python train.py --experts_per_token=3 --d_expert=128 --d_shared_expert=0 --tie_embeddings=false --optimizer="adamw"
Below are experts of layer 9 (counted from 0) of a mixture-of-experts language model. Rows are named router (the router's row for the expert), down (a neuron's output weights, with its number) and show model dimensions 64-127. Each number is 500 + 50 x the weight over its row's rms, rounded and kept within 0 to 999. Numbers have three digits each.
After each expert's rows: "comes before" lists some tokens at least twice as common just after its tokens as in all text. This comes from a sample of Wikipedia text that the model never trained on. Tokens count by the router's weight.

# expert 0
router:473483609488436467503500515518539479573506440570522462485553476379444466546560463566472477534525474545562538498503543588524547526367465578497485489525503537499505609511554512478484406477546454
down0:517411528541427467477509386535435553370439536462530543489495551476500461529435559460517536540585466530363607465502540458560518536475565539421520515533561453507530547416443431558460597410409505
down1:452538491476503486559510087490520478446449529525377453461483499474556555517566397413482568528481521426448489553546498513465466492486544459541462455449430447579600533513430509557489454460474493
down2:571454450489511559487525344559473521449465475514557490469465597547427440565440455543445452539512421502552454525474467506376500525537518516481550477495522526516594486507483478490528564436523532
down3:571576486511516457452457379447428537547461489518583527433425457438577586484494533448532495512609424513396604485457499453402533515537478508400513522499394444529459517439499498544510517550501477
down4:449425523484593511384555506550484648479503535566496537602527556512435440486492497432499475491462499535510479450429549501564534463500498451469523509476397475498544486512486445501506487474418513
down5:603539539510559465546459419531569490443512504572438490478406463473471510459462420459494485454528511489434493461337521473491537426566577542493466521513473442483435478521394540449486549503465467
down6:513548514550413430407544445538504451427483510499519490530539456473451603489502501510559607496460475495438520518416585578494430527442511460523509488428568527443513495510449448453478578492543554
down7:548417476467487458527526586446462477543483507449489479578485450594497534446564475449516493483561514567504436422503441521476555558514506460528449497548534496540553551405555489529483461410416411
down8:538488545486522544519449589520442513507491524572468549493485540499478501454512450494447478453536541516468476482382537437552505487472500445432519560483563428430477507547441507558504632505438576
down9:440529441520469538508483167567474459473527509415452470490484492478487549431456523488511484438507523494426470571447504523506528486424487462428535485483540505543475465470464443512540440422532466
down10:476511536562528573578499450425455543495486586498379522569482581493572444518490496445546556471508566473514467518480497545504466522520493544471499481488582493467472483438448530494524518495506434
down11:548535507442536514623496324506470434510536545547481508540581598546500512457570438446472436501579441518521558483508520557585518674500458534495450467527500431402460593476452537506524386478489550
down12:580515464523510509552543367545480436507493497495486511467534500414418522386461570529475477480479499519517437428523484462466464531502486660488497431469563647471468522555480579519465528505483509
down13:477511490495479441522510405524526510533423494389388465476455496486490606589525492625514584532555519511501563470502513576530532515581555469469577467448432493543523462508471508532518516460439407
down14:543492510586410470459447483536609516553488556504440559534433472510515469525600416474539439531516501550613583536546463484507512489469526469503460495477508451561532542444560486423536522395512478
down15:437557482486470525494520496542497554500463487519561395543513475534503516490482377456450552590510523396479415396509432506503488573488511399499462523450486609525536491527392579511513502501433566
down16:486520516532444511542482424489450452492457528523515446531486507546488466560453429447486414463598540514524558588482546473493448484434536519497537465479519475574614510541574531581536490449487467
down17:523484456446562462537511442592524435438468492447494474586462475512494613509423546531540456525582639587460491529452474478587456543523468570411507485414440547498503541569424487431518477581451429
down18:480447489489500529520495334420434476561430508533441540491486486512468484492479526540473392469529541402505548454496571404493480517504536477503482484444610517498544508442468481529467552381471443
down19:434609501488462541425507347568473452399455512412487496449451513557416426443495491547449426479509542499487485540593424460441504492495444542553496443418612561506622506493504432481564435450516539
down20:509498540398446543524501332463545456470526584574591535427495556463535452487472497531456531591479456506525423472483494493465449438540526549497516473470537434603456487396503429449438460511559506
down21:570488441436542558562481476513446463448413582534442460403589439536471524438415532403500459542501526516500523461501465494415600463492540499592523538565538521441498450527539511438497453467548432
down22:535548441421459483557561257533414491517533533531496491406492480463488458466523517551440557493540528540542362534436457414428588489576525502550440525433426523473487391486411468471497494518500428
down23:564549550498518492504539293464594517491471488517553372521493476487466469530487443399499523508489469479551524495502486411482438530515448519423571505516504546477530594577528449508434425602455549
down24:509494444488465645463575386657472463458453545557497471506443522541519505453512521471411525462522477454473511585491484465479483494535509544426542485478421577471502492483472489410488535485521531
down25:511496492548496487472541341484546538464457402433598499488527532565508525522436494443510371540558493481528548431569555450573433517497494556409503572558436447487517523542553511485510526387401566
down26:478490541599323491393525002437470457495411465413485519504440534439518528589544513432504533562453478516433513469498487459482559525488482582552530534494512519441374476492552490573521457491500418
down27:512430546519461462441583550486434624485470427452468522517529491450511460485564500401472491442503489481453482413538455466494541466476616360508469470511455422463434503460449504537467444491472528
down28:499597432458479479479507432485501437647535497504564477451521570474509498500494500458558537586488464533476488440541495542403504548552448536554455471566435486434515535519527482529528473504491575
down29:520510619485401420495533509579482515513486502514471505468468544427530512443365452511582593481473501530501445534448594431459481471509489407458497507535554570514633519498450463536519473522492572
down30:541568494550539528486495362517490459454466568574540469538429516581456524552482505497489539434405532462451503533457406493489416471500526610508472529547527407538511436510525506478461628492501482
down31:466523459438510430412507252522560514446408471458537464474403462555519496487425459503549451539501531468557468579506490498474508545450546588515498476533602464527419531485522561569535485474481484
comes before: " the", " a", " his", " an", " their", " its"

# expert 13
router:499531536530624532471570567452581538524483515598531514485520431522553527542638477532494505546545556561577444508447492597471544527492569492520464531494421486424492588583546550428475524508518473
down0:465545406433489477465607498468480460556589495500513504521490443553490481533540517462485483383579455534626539571533532514483462551532581523499549496474496442533504505605600514540491466513551476
down1:468578470449505472407561293376565579493481529485473484495469494464501429550526593507504499578561501429494500488418483464551453568458539476426577453529529548508462496490521571600579563498458537
down2:527521534467458577430500487588421508495576497476468597455452549596513476507533499420449511494527451477384499507518561472508513498513521471465656428476445507441515458503488479590554514468488507
down3:582506553538475493445560368417551562454475525440547406485531529525483516496528497426484493498480515473495496522578536440496526467540502465465572533435530595507478414422581539500461436563482414
down4:438426520536547476579507431540589549454496461464418493459583443519512416471551476516532461510456507490495463517516507439509468492494512533518646448486553555436596479491531560550497475501565495
down5:524527475515477477552529574471549503577507501470509497570514547487470543471412511527574522470434480576516506500562489587565531524414401544382437481467576505431536462462502401536452482571501541
down6:467522503529513445475377493461414552554425596423472536458555522559516522569471504493562516473480456444454498528509515506483379464521387505535543517431440538498515553476597594589528621488600487
down7:464485496585556535430465515497462547644490466507461503431530484460539505602573523531528488534545491499494486585408491472463535507450482514563577584480437452480430563530551465574508456558498473
down8:518441465504433502519558496439511511465508444473556483541515509466454500497483554523445475447361510577525549585536447539577521380683477484566498539509455494466501474485421521472483504459506475
down9:526466499532479423599390490545386576557478426538553405433438422534525481510407457514507539467484433460511478565397574413551572499511357485439435572508527503524498513534583553459540499531498487
down10:416473432559471449485473451438492444543505485426527555438434451524482513448459452503526481447429494490495484482447560505539545466463467476572454477474516456435386481533550593575493489506558396
down11:528519529431496472426445570472516470604473463466490514542514562527581487593490476466487434570452533476540579597504508445534514483515477512598495510542555476516499520454458415528425550592466530
down12:532503471552486461469528489508549469546477455431478564480631478463535504471437341505583503486436515477467539468437506442501509438466480511470478525405443534550534431506535464449535469611530507
down13:522537493569457572502489503573425429614536515509443470450441612447471484484510503511484555522464510445542462436491531485555540517632548564560507449444558483475413527493481571438425545486497581
down14:511553520534524504456507557485377556528498519589498463541484560501469637507522541466527490533555517489503524524405519482473435577469525454520462492523494436523545510554518577536487497459511501
down15:540505528445435467544536529479530565486598517546523526557426496469609447476479551460417409492512553469534507494433553480466480518539532546526448428421479438557448598512506507580483533540422450
down16:573584442535507415583410454463448397614527415436450545511589490472463527555451476544530480489571455560511483526408482541487497418539438495517473474460478510537564402519421590487524499557465524
down17:551474528499491495517439401443556566421437470465545493504486490543495495474478526501521473477548491562461498449477526481505523615583485485464506463518549445522544542466566490506567481426504514
down18:444470461480509513488481625492492478542486502455494479511531471491553480504616534537497438514489549510451478479467525521433511517493547483484392559507477573504565447507491530522454502517524481
down19:485441454552585492532478462511547503568500432451563493559499517541501539486479488564462477560565510409516653477555515587578550594516513474488595532534493493521515530409537442484533562534496569
down20:525421508523474595560551509516461478499423486438631553496532501482487441473473505546503395477472432515482580513488440520440517515519560500498524421650512533525446496490518474566523486529557463
down21:556401589515488472336475491532491549489541524550477609535479490450501500480589506570427446459425426394413576494487502494527549547526561489451559519497480448481479468499441471455509448562509536
down22:454592470532576450527513506459468526508451525415450457559510515505493421490506482517559553564525556485453418525443537471479467585432401469503484462445471490422466611511509459576576462429578427
down23:489549540447515495569492546506431459539451536525486543495471430541553509586546480443506568473575451464509502485463556381474510551598531535495486436556571563515463553541480379572433464456548483
down24:537405501526468541440428419459523530457510573513452553457581527520502558526436526513541529427476508424550532504515524482391465515527560465467578463412495471540522545437595592522584501439527370
down25:522487453518377439515476493436447408522464548503442545489541514493491538453516513495453602486474504508460469501534475660512536351504426533527602549467529515418491457452511555426569497621506494
down26:526537492554481519502521313501457537585538493446508553469368557628515461522501577525511547531509439484446457489507583365512545540468441486489667445581467476499483537497518529516502440448545438
down27:519470502505556537541572463488481459510554555527435564472462489479462540554549552501476581559510513494566523497538515452492473477411517510550470405470467563492516449430540438495517440436487464
down28:496438557463525554581455434424443481502453516475484413443468530473514572475542471446474411501535477391485564517447491519411548507463557474510508454454460444585512478445503524506447437497534458
down29:518463509428587503470497508527483512462439450494544540533375501573531474564581530494531561505512493477500522410534558510458448596462509511464563474550573500546554526512489419450572443454495534
down30:481438427517579568522505431532539476512455469554517456539466491471404509436425497513537540501574465463447561483544521489478389513571468527515552461510512494522497443451547557543578512478485484
down31:506571446491542502440441538455446485573511535486476581453466406485576507407475555595506472462394563508453506552442511505466482536541433507488464542448495496487588345537483458485494530471464386
comes before: "\n", " and", " ", "-", " in", " to"

# expert 17
router:485431530526536511549536609460505468425577474605416499458463410503433573496504519558379511503432513496511483460478517602476487457537523450388523492487413543492489446522512468524511477541477556
down0:602494550499490428541526506534414536465513550404514442558569564538624505523464488449496622540492525526528545577441527500435516525485424470558546407526545525527540524487549495473559495524513456
down1:541509506420485449454517418579545470446552525434535507462508539533505554520497589592497586475472474470479438471598443422436522465527524506420578462532495564557514617491444510458511540457493452
down2:562505459511552524479491512471495508589491572469442557463550509427529560506384469563464454422582514493509472392480472463512449489493497529475468491469519522535608525555398612517457479597456522
down3:515434479520561453515544525471541370602444497505468510414509572523465502523484508424457477526475540488395517556564395503403485468513457464514475495444483473528552504473478594525511575533514481
down4:459473394494445538456484559512611562565469464511459553441519436466484472403495533534532488468472515476523593603473419514486451513579533543546510476450489502444483461480550568407484427476505438
down5:579538496573536446472534494595440494493592512571590482496522553484453571566537480490544471471444522436523454481432520555526570422450502386625493457495429455451491475513454588548556536506421510
down6:602580504436540503486374441507463456516452478546519523511541486540534524476544514561419506483500473580514506553370533534506412584541462491545465550523454481431541400598516492498548588457530475
down7:512575523454445501513453520511493485485563540590442492541476496514504478470538456440512542523393511548523505501491452525541532464522465562562524450548450542459447585527564531527440453538498414
down8:547506516433551483542577638458429507479566495540518598408445457450577492496464536504467476591473518496470480573459453525504609512503467504493441449473496534453479558511568533409485497428514521
down9:503428554519567498470483527508500469447543536577513554476485459406516465495549461414499575608512534507490501569539450525463500495426469535485516599472554395638429574482544557479447530460581508
down10:474543497461516425505473437415389460504484520406478457456435550441526548539535473608408508471411439532466458496584559446505521508482527525417471505518476468538525506558473495451460447459532449
down11:481514468472494497481540501432462420529533419432551475526457591567559365488473436518455454486565490442468480494569467470436526482485482465504391570579482499482558489460522575366438517455525555
down12:566529560505481463523492415357411464500409477467521539555450555530629384522523470476474445476539611551564473438532654552530491470499501560457484538482561491473555455550498496502510461508474457
down13:546609580530457517428489513547518484649423515478483515515535539552564493531444506606465446469541506516453505458475562583515527488447495437427534490476462496423491491367555524525453439538446543
down14:463506479485418505555513529445465533435468557570438508411578582460500547542477485510528593426491456597491622525500519588443566426480482503480519498553393486556525415533518567561585470463533475
down15:541506463494570604533564444520440513490506557552556440413513509449565420467485569607485508478467496567485473460496449570443591531440473524551519520527567478505433478528555502455460524466477469
down16:440546514476476446492540477535547558469485485546538446598556538480498464473504522499510513533450366508420526538454591474442484421437534460560583424546479524524500494510485457598464551518550454
down17:418559527519483400450500372525550584517480477527558549504491620485580392486553590417556458511555494539510510547495496490525573464503554481488448451579454515543559499456533540481451485493431528
down18:483491479518485504444439466481490499446408462506548448557571512508501532545500396463464471489408526329575557471467518514453552547494505500528545551532505430438526575603460485476483487549598547
down19:543521451425487411489568424512512473516565465459565470443479520499592517562489513503498464504450501442575477469512509521602522474611583580438444458521433509445462381585445438467554515474532469
down20:510385528494524472483471493447527536533445565634512555465542564525520472467423569379485576494530530434459566469586494412535517475442561496551520544474487327500560569526502395450483510500561530
down21:519599530501532458555455479332495588582483546556514567439515515487456497458459479388512460472478555507550526542493560522490511519476557519609444527439495499473494524504521475484469489541530510
down22:563514481533407547552526560446567504597498519466447548436426541449522523514488471472443533507565422478445529552420401491585530521553408453443483486535474523459497592498507562499446548490438515
down23:492568523473476477488509471548549492558474592485522411449515577430526384463527519509577473553601443430569462523607572497454487442506511477540411483618478567474406489474589499511478436497531497
down24:442400553432554461519461520520497477426511491490506554485531496515453434489492538495532449463506415521505429485425515416466497529461505502435474405552557462449529507464451478519544575495416511
down25:618614526590562516504535431463491414557495539422504493533612385458534541514558543531509474497494484439507532451549534504540420659432573422476527485597494551537623447512525443522540495459591458
down26:479441533472475454483485414508427550491552490500462469510531493557541636509497462523496448670470427468387518532587542433540438545494435507497496580504482497538545584542497392410482466471490540
down27:514507480590504451498507467377431487594625503523466451511534466576542377486402411530454429483548507495488500469549531561426444554452506441552580536486511482489504572592501503488509516523589529
down28:524563567521502502419398391560515577517411540466567436464505647485501505415478475490437465553493531469545608544521406427515538515535500457500549464545533444456471536583540400524499467497451497
down29:359504522462493491450511491456480540466420578472554347462508520506573502540428486521528590494453607549401505572495486375483528448499453526444482433536472392501493455445516576502453524472510530
down30:419593452518524497454499370479558470476515432491571513444425497509478456419521572592510437530530456534434566544517425387450498531510529517483540451470471564575577517443479505491453518396486469
down31:443446512576560547475521482622479511423492464520495452512479479511612431486534494520525541502539516504564512445522456538486529544472452506504515535435569482537467554497440464450561488456503530
comes before: " |", " 0", " 1", ")", " 2", " /"

# expert 3
router:393436495588639526421467552520542497465438510536476498507610374521516546524552498567423472480534428479574495560505539638489487522468500474470540536482409476486497476528463537514519499468447460
down0:542501561413550528440512469436521455496452486425487523498530537540530513503431451544531540512448469437497522478570493536489463485526527548538568478513608446475479516454523540499495522591466541
down1:506517495496515512500461313516444512513514530519472530573521538484451546392515402453575510459339448495482462564397493497449453504472434506528544504455479459535434515560456508516467439512530415
down2:426547560480509513412453419392515487459412449419550471482502607505452547581478476485371496476476562519473417484448510533428506496478592518602499489436467512477495507450553469540451523531496556
down3:545512533517470480505385516555550476454506504451514465553522506513484469537475460423375513535486540501536610424505462523511477525451506535486525441505524543490500582553503471604424483541469513
down4:530580470498615504474470459561502513379509491517475466511503542534458501469482547513412401432508499512524463485504507543441598600498541512497552443567469549479550420495534546495584487528464406
down5:478440401446485528539493415479439503621552397554499523498459452468499551502548463570551425561455397482506482572495376432509484483472462580527511472522488544527527463486493491586511412505490462
down6:465568452418508527520550540464412444399535538520515510498510509588546492503467535472450510521484550430567539487498516540517548537549507524417391436588556551493589475551503461452576473565433558
down7:491547501443573571458480242449474539470502486462540531569507610610488451454469465568504530450461474467440545488498495514411452570526558493450577412482523542499503447487502495487512506446510448
down8:464598453445407479520508215461491462514451494458522434486451595547535415559523544437413509473452615534409521467433542438379551506483563398485480566560465516568476522594492428565506457482551456
down9:550539441564498396518596522443572459529617581524476471543556489472571452483541533424406432600484569493507509522350540480513460468515471414416549526489626416492444418528391453445459514540431527
down10:595483472459576496530473529472551511496568423470539538570588512566523551540491457476519495477560496587498505451559482555413500587482547473429526419542478615525509431444525528572438507510532462
down11:488475428432504544486570374572516497511442521602424526452501525411437437440452416556453521457391515432449484494431535407522654460570468456456467494504439465584484511497412498449461526522398570
down12:529606486525400580519553425504502472521457453483529489478493446518542453477517476523540460523539447489594434543470424494496588528507508455449461495435533461563432507484476491465510520536504481
down13:548426534526437516543452508514518532561529472501545512539559529471463511533510414526556532536478525486481471594455413471458523396508588490462510520450474537472467362540514506546428433503498516
down14:455577488353401506582484573437468514462586510558472466460542431487399504478555513482432517549481555495463472563556520510547481366565553525519573557551526440478496546601457441439482444473504519
down15:481545513462534438516602470486456495495487439482539549594524486446528418418538510470416404574440496456466544523573484418364491539346517564496589465554578469466496477541507398540440497484543548
down16:463488483416559476506486453438617565441452487490537469495506445558447533412491389532500522550444480441470521514478560560449552504504637440493575455503422492499517516487526456495493465485408504
down17:524487529592474504533493456451477455502510496498492520509439612516541462382540490487474456487565386421535584486473537522583513525533438512477505459513520463519440588469439469500485532505504523
down18:486511515579508505465465592573515517587622444399420503560511608447518412474497560446550476490473452410458382450471470474336602557440475565508472517488497530467472515545511420526480450448443456
down19:455370505515497509472455444489514463553535537606479547483570483512477437506518479501444503513459434467552547516505512449552471536375463531453548519530463483487551576526404504560601491429464485
down20:396438553541533457453499428455455514482481508562526591559505602450453530427530408481510540545438423429373540527509545417437498471486331549567584547471467473522462467553485536501494499617509448
down21:483453580459588433478460415421398363498578445490504458489510463502499501436488529487497463499372540598496520535543500396389460501429532534492448462498505461441521454513502500540477456430489514
down22:485484525463606484451513371507500448487450488527503436416509571484448489570472517507527489545471541519534467493555382515511454500419456454507521538461541456455504487564495467518476459544494518
down23:447554483453436501528509108508600490466431525469491469482507471547572436446473468480506534558491536476566485445529432421566492492466456515487516459499545461549620488520413494481502440465567488
down24:544469477464601548448488343545482581468538604499487521604569467505416542493539533426536463450503450568469370504536538411495470546520492496521426510470524489516460521507461541495524467506536496
down25:571476500515536498565542385547477572494558462497604479450456582480543497477485476474513451545445498569483480530470504524482635494558538404496379444515521555493483561521493409481473389558493486
down26:578438525426434435435502346489480392551452464464523520500580426544543484465422478570554503487548481460508544625477615423412514505532474451462559576511393522423427459466471533467417461489540496
down27:507419482492519482523600300460500455551428495596450513468509488357440485500542518459414493565439516494414538439450500431505567459459493538442445477504587502501563486487473484494466497578527509
down28:558502546508525469516523474454496501577503422458504503505568533488424628491504526433420482406478429495414488495479511489424596576450493489409499512560569591548531467454438496633394447491538532
down29:475511478601548537430539441503491396450424425422526496508363529455530554548504516504525454533480574451488418559515505491540474531446489452527505430461538457461645463467500418528418576509424427
down30:511488549511557560476513569521375501440566556501484518433461403442387523511441539443526587505444511437521431514449607481551490594506546535471553517465468508364430487512540556467466589468579461
down31:567486388548526395474491407495556553570586514479544445431486486442516564429505494525616477491540522526487515507521541493538507531432486465413504463544442460479429515437525563534433444500586510
comes before: "\n", " The", " ", " by", " he", " In"

# expert 7
router:501518598570477457445481540552491389489550444465471522441447458471531465480447591537412456485504523581527425536472525504339527530380414499461475502565395554460446467439534460505513418543469433
down0:491452561455457508553461279549491493525535430590455493493503438495514570447491439516526512498547407436468536556491490455614489474519519518493506507561467528510366482488517502567428597517539438
down1:451439359494445468475554556447517510499511443535538520550510539438524502589557453516593550526602354507490542463477539552537453481560437517618531517544455521524361494548530428501472566452446640
down2:606498579640521472480450517505434430519429485520553487538529494494496583527546487468578507424464522500527540610472493535506510443587584572486518475470500487537545485488372460541399575537412532
down3:480422454441430498463524377457512546555428547607533462489502511475472485498462559489480518548486421428577443554570552416428407424417479551531626529497522634545541467519483479586479568505436522
down4:532472444536473513571526425541429500514410478433430526417594514530466519522533563564453490495532483461480525505464509488444546501454473446457466556441544421637586450416509555530464479512544512
down5:523459445583544486452432441544441524539499505522468500555460474506422416576551605602433511566533579446498489493470471495492537492396474582540435508532484481502499449497538523515472476429417478
down6:445482560447450435490483343499490554506497475467562569608410542489468450539535431508527489442491501520529475433505451429511503566552538465520462480570497541532461491490560541504449548509452411
down7:475490449520500513537528423456380487524526514497517579434553489593541518497543615409540479526462529417423503507538551494435569613475551525448640430441656492578468527510534523527554500532508502
down8:539476469556496438367469423453522409496451489439539491536526476418407591466503482520525621537481546530409574541499421479470383450451521459522553523493508468506425511518464498549425500524491600
down9:393475479475454472493555285548505580526543473521460548532513504533485485468522521519488426474513488541421448495521534498534540465411483507488551510543502495532496475521500499461515564502440505
down10:477585546510516518426487440560453558456454482451494547529412525537594504494482575415612486429495526457381550567496544520447514524470528541459491464448500498554543575535496455525457557504443468
down11:407492608493484487398604336505535419452438447532506511480494503504439529588426473517499545513483524450447477528533436447436455513533467546462512479513565576472611484473543448501439498540525411
down12:533576465482557519527475517505566315519505483408532512551477498482597531482543534462670509401441495498584539511478420578516488523500475462450514442544462521503525511497479500549494474425525499
down13:511476535478489489496518416575450474525491510556620464526536444397523446513474521417525541563475391424567574462456532471549537599572507471533541485411590480584437447431490515493537510528480495
down14:438552515486498505537469490556466474575567430593442554495522457461556432480489482457483521514528532493498428482476443524463560421534562487545453453517541519524497437434443504451476475441534546
down15:564545509457525574456561402498432423529454528500521488508518507549484557536454523466463571505443488497521543419525539442449475617490538583418585449477586532476447456571536462511484557552506476
down16:510508492541485506487558322517549449585446510476499502433562461440471614529426562462513559443559498481476563487484412435442439503442460488526533570491509549581500538481476523390421502507562549
down17:505434581504469491558435356509459497478475480389499530501505545461547514455518490477502477502473512417499448503454469416494496497495512509445536588526492550523437414565449508509438533409495472
down18:444493455482550519505477468484454478440493456466465566538463439566549500513462553544463436506492446481461466559483540566464469522408419601498556403481443516478538466416490450528484535515409565
down19:581483564481565530510558459458472458448462523452607490460512491545410514486478511477430540490457465579551489401512553370404559463494553513404472454504511547407526450562524449557453580485578380
down20:526480462493420552444399263449486397553490511548523523618470494473484505582522462531431557501462477516397436480404473518512462554542506504539391465463444441424484457550549534508479428467419467
down21:548572502503552473535488526437399512555465430509489484524480541430503452596500537464532468451493522512476577509449503502510484461486472433596435500526449508520495541526565490483462495389458559
down22:507452503516539478446431291613534519499457492445519501480518501497477494538531522500550445578476524470435523481528477428503487520469496585463497474516474535528468545494479518497474477473518502
down23:534486579614464474525502433546493505525417464478485599519608423517488516522443477409537472480452508417466550553404507514530538430397537434339547496518452439474513497484481540546538517494472480
down24:527456505538503588430551389454555533460600504479509501474527601522538488546543533496406459557420477539454520485517512414506424451561538453409514639571397468540530499479496484547499560525429526
down25:414598503572463528570496618549554536559494456489500494552536461492579505573542459502493506470501484521511510571526609483470487505531519570555511529519465455529509507517430548476510538400465484
down26:427489515532512529454472475497474538485485480533489507500426506427474494496411509611427580585499470478436555471513457506447533569539528531517498472450454517533432533440561402508542574528513495
down27:462508470421499509610526498534465571458428551432385435489525504534532558512588496475443472517513510497520462538530520597566626506578546455508547475554500405499566515477540455525520519529534519
down28:483504490474503453492492422468460508455456387565376540570576425510502545633433448464400437492483507485433453538542526522528498462425451524520512541514518477508464465547560589488496555515456478
down29:486378460487543494479505461431518525593443512495449506396547455430511440559564467538535463532517478537512526516489561436564458486502502526471548545467480462434497562559425553445498525505493550
down30:491542584416516421470461424589488519520468501394501507586448471426532496596597404562494519539431575497464469504479518563543520548478554476455523572480564502494512488547541470466531536472459534
down31:516530516532504545497511488497527391449468529538476454536505519535500513561485468557587555447535545531539460487526548459562450458541428407506501458419535461509600453512468436519522477435550497
comes before: " the", " to", " in", " a", " by", " with"

# expert 16
router:545439483542570502481572565527495452505587511476484430426457458491431509504606437533511440561536460495559514494444483495570488483489449522458473454475480545455523505485527504516519513534551405
down0:473542577487539439524505239473461518481384500429620501474511504503512588494489477399551487516435513477431486481547556475525507501492530444485559498488533581439401478502509496503484505473568507
down1:514480539534503426590469537498531513538462506455446515549496507422573496502532589512467513462534479564466432519582540579543411453544501518505445485521434450570529399450441510465528495481491522
down2:472581589494524509595431416494511449464387513498527545495481542453493474499546569531570542510531507495442460447547495412606520597455529375495525592552513517489517409534507569452481566475593535
down3:520543463544473495534497507409498483540431475465452505476471551475464498509469497442447458450553448506495477544506475498420487442489537494516538540529456495489527540554463474476504473547540480
down4:412488432517479488494547490514494526468491521499504519488493507530445462511537494585423458500458523461457380437460587487478459522529527524541527463544499480518511498527529525508448456480507616
down5:498486490513481507525474508500533538532463481485445552619558461591497482534486444566432453557461446480550601563491520479483479510520430538491536485540555392455488501553405448397433500586427479
down6:516477492435542555502496343510550519517521550569514487518488488505501463460495432466472509573512459587430501480438445510559446579501447540485458523426497548396524558529521464488513464484520435
down7:460539582455523460484509480555524444436524574494524379493525560445572476469491469539542493511474463524439539425604504432529547489584515471583490518453387501464458551474454452530518508560462447
down8:397417510484576443473569494444411500510427613499500515477471537486413541583455541537437557606583523451542435459481460531623506449553418595486526508563441524500476522521548490512510491502466447
down9:463401506501547469443490478342544475529471540451477558496504533523538512460502491512395394507483458476382498494611541472554468440440511496506526497436574477532513428440457399534535486509444518
down10:508636511548569519457536115472490484482506549500463545505564494498479511482495457460465454417545493569428516566509462442428431560449608458517525499504546508512486515423469495487460534508461444
down11:490458549467477610539480322432471538532490563546500539527406498430493513487524511357510520445436494529478498551418538523488525594495553541510545476498447435540427471399497485479473510520436561
down12:480479523447496475526515043422531496463479508472519493593574492476539557554583499272541460497521472483472552552481527509594476505497518522403545500519541544580486464470510526534493466428511501
down13:509484515480507492520503479470551463484461524500569424492563533365533493557516544471427483531449477485481469459627453459484517535450465461507459497484540554504466507479491378469467547472471611
down14:554573474432461518511501207506506476515440506426569516489532442572512660521436497387592490579499430508477537469460551519508581489435558500481435506480560580513434509458443506480524514548530444
down15:451493403522435563486470424499510549496448501539494411493427516403370503500491532498474567495533566546417491469452396498492417538458502573454489530493532511546419493420532514557483507491465479
down16:456496561452452564393590333481484528536416394609575486548464473488564544512595561555515552537462519494474473518449501531544597433432473449516642500504517517545418393468408472543531514536432596
down17:485469448445459552538496585504521513553480467456515411460628543474534500427453417473504522516497412482428508543473522484450480497507508528449560410519444533554453564493481548552500506460480539
down18:506460533532518509472510418582472520507558539454466427501461491448491456421488499577448480506496581466411464494516387584512461579512468514499569571509474481485415442512559494579603499434493565
down19:497570523491475343587512525478488478479434442531532463615534492443435508557456427539501426494369462590524470532641486560483506518488568468435507507483557454414406419500475485463464574592563455
down20:587447364462409551547496452502489472585523544528445555457512483374495520438489608499573539602524500556473499550505337518434497514506515557507503549474443469470386425432486518468504540533464490
down21:457521528446505566503594269518491488591529556524554425496484526439496459564557547450485486439526554538461577499521490481484399533440532391501548502482552534528498554522516573422497492527566489
down22:500507538568495464646510579444467507514501479463548455424523525435467490467464531534476530522520472446587524561460541473529569487593549452538538472418456508552432454408578507534385529473478456
down23:447514518557464512488569390500424549532530507497517437497566554491467485542517440304484570513520524562436509475412430596469471674489512437510542483512507513389455455503531564504498496495445499
down24:525526532515440453537506410455522465454495536428489483455483492472466465480611505437524473466490463517474519505469541359428400603442485536509541511565482508480502484483467541553432498450503482
down25:498536495448417594500437486488526578494502522494579527396498516480515458526465431408477630472459542499419534556539440586519485403486535503514526574468418461569432462547527526455492486542475509
down26:524473452552483471474485452441564417470437548514571492485595499590564503497421546382530528480501507594494552481485461472559517550550528577496507486461397546469518501541533499444551426420561502
down27:496550494514570454507448393468424440526511509484549555447586506501406551510482487516536545483396463567483492467541534469479481506401534550533468516532593493544469482515506514578466432516472542
down28:479498405486578514470500524519459510573516504523547414497586448469502512568478492530527519492438473444499503574497496490407539559500561400418516478366565510448463541493542572530497425521509506
down29:408535488466484446434494544478538462573479494459463495529540513447541461463523486475463495536501510524460500525475540470466467560494566471554474458491542516513480508510534399414435504523563535
down30:482616534546511409475496474516546472434474453488589497415556476465423483516526490466495463526470519501527445505512537429563518499499501576587469511411547576532489580495481388442498514528520424
down31:513452541471468507456544558477538449593393466454501539520480506518569477545430554449453525506496495457499622486561482535575470461576493504508448481528553387586508498574511458487443558512462586
comes before: "\n", "-", " The", " =", " /", " In"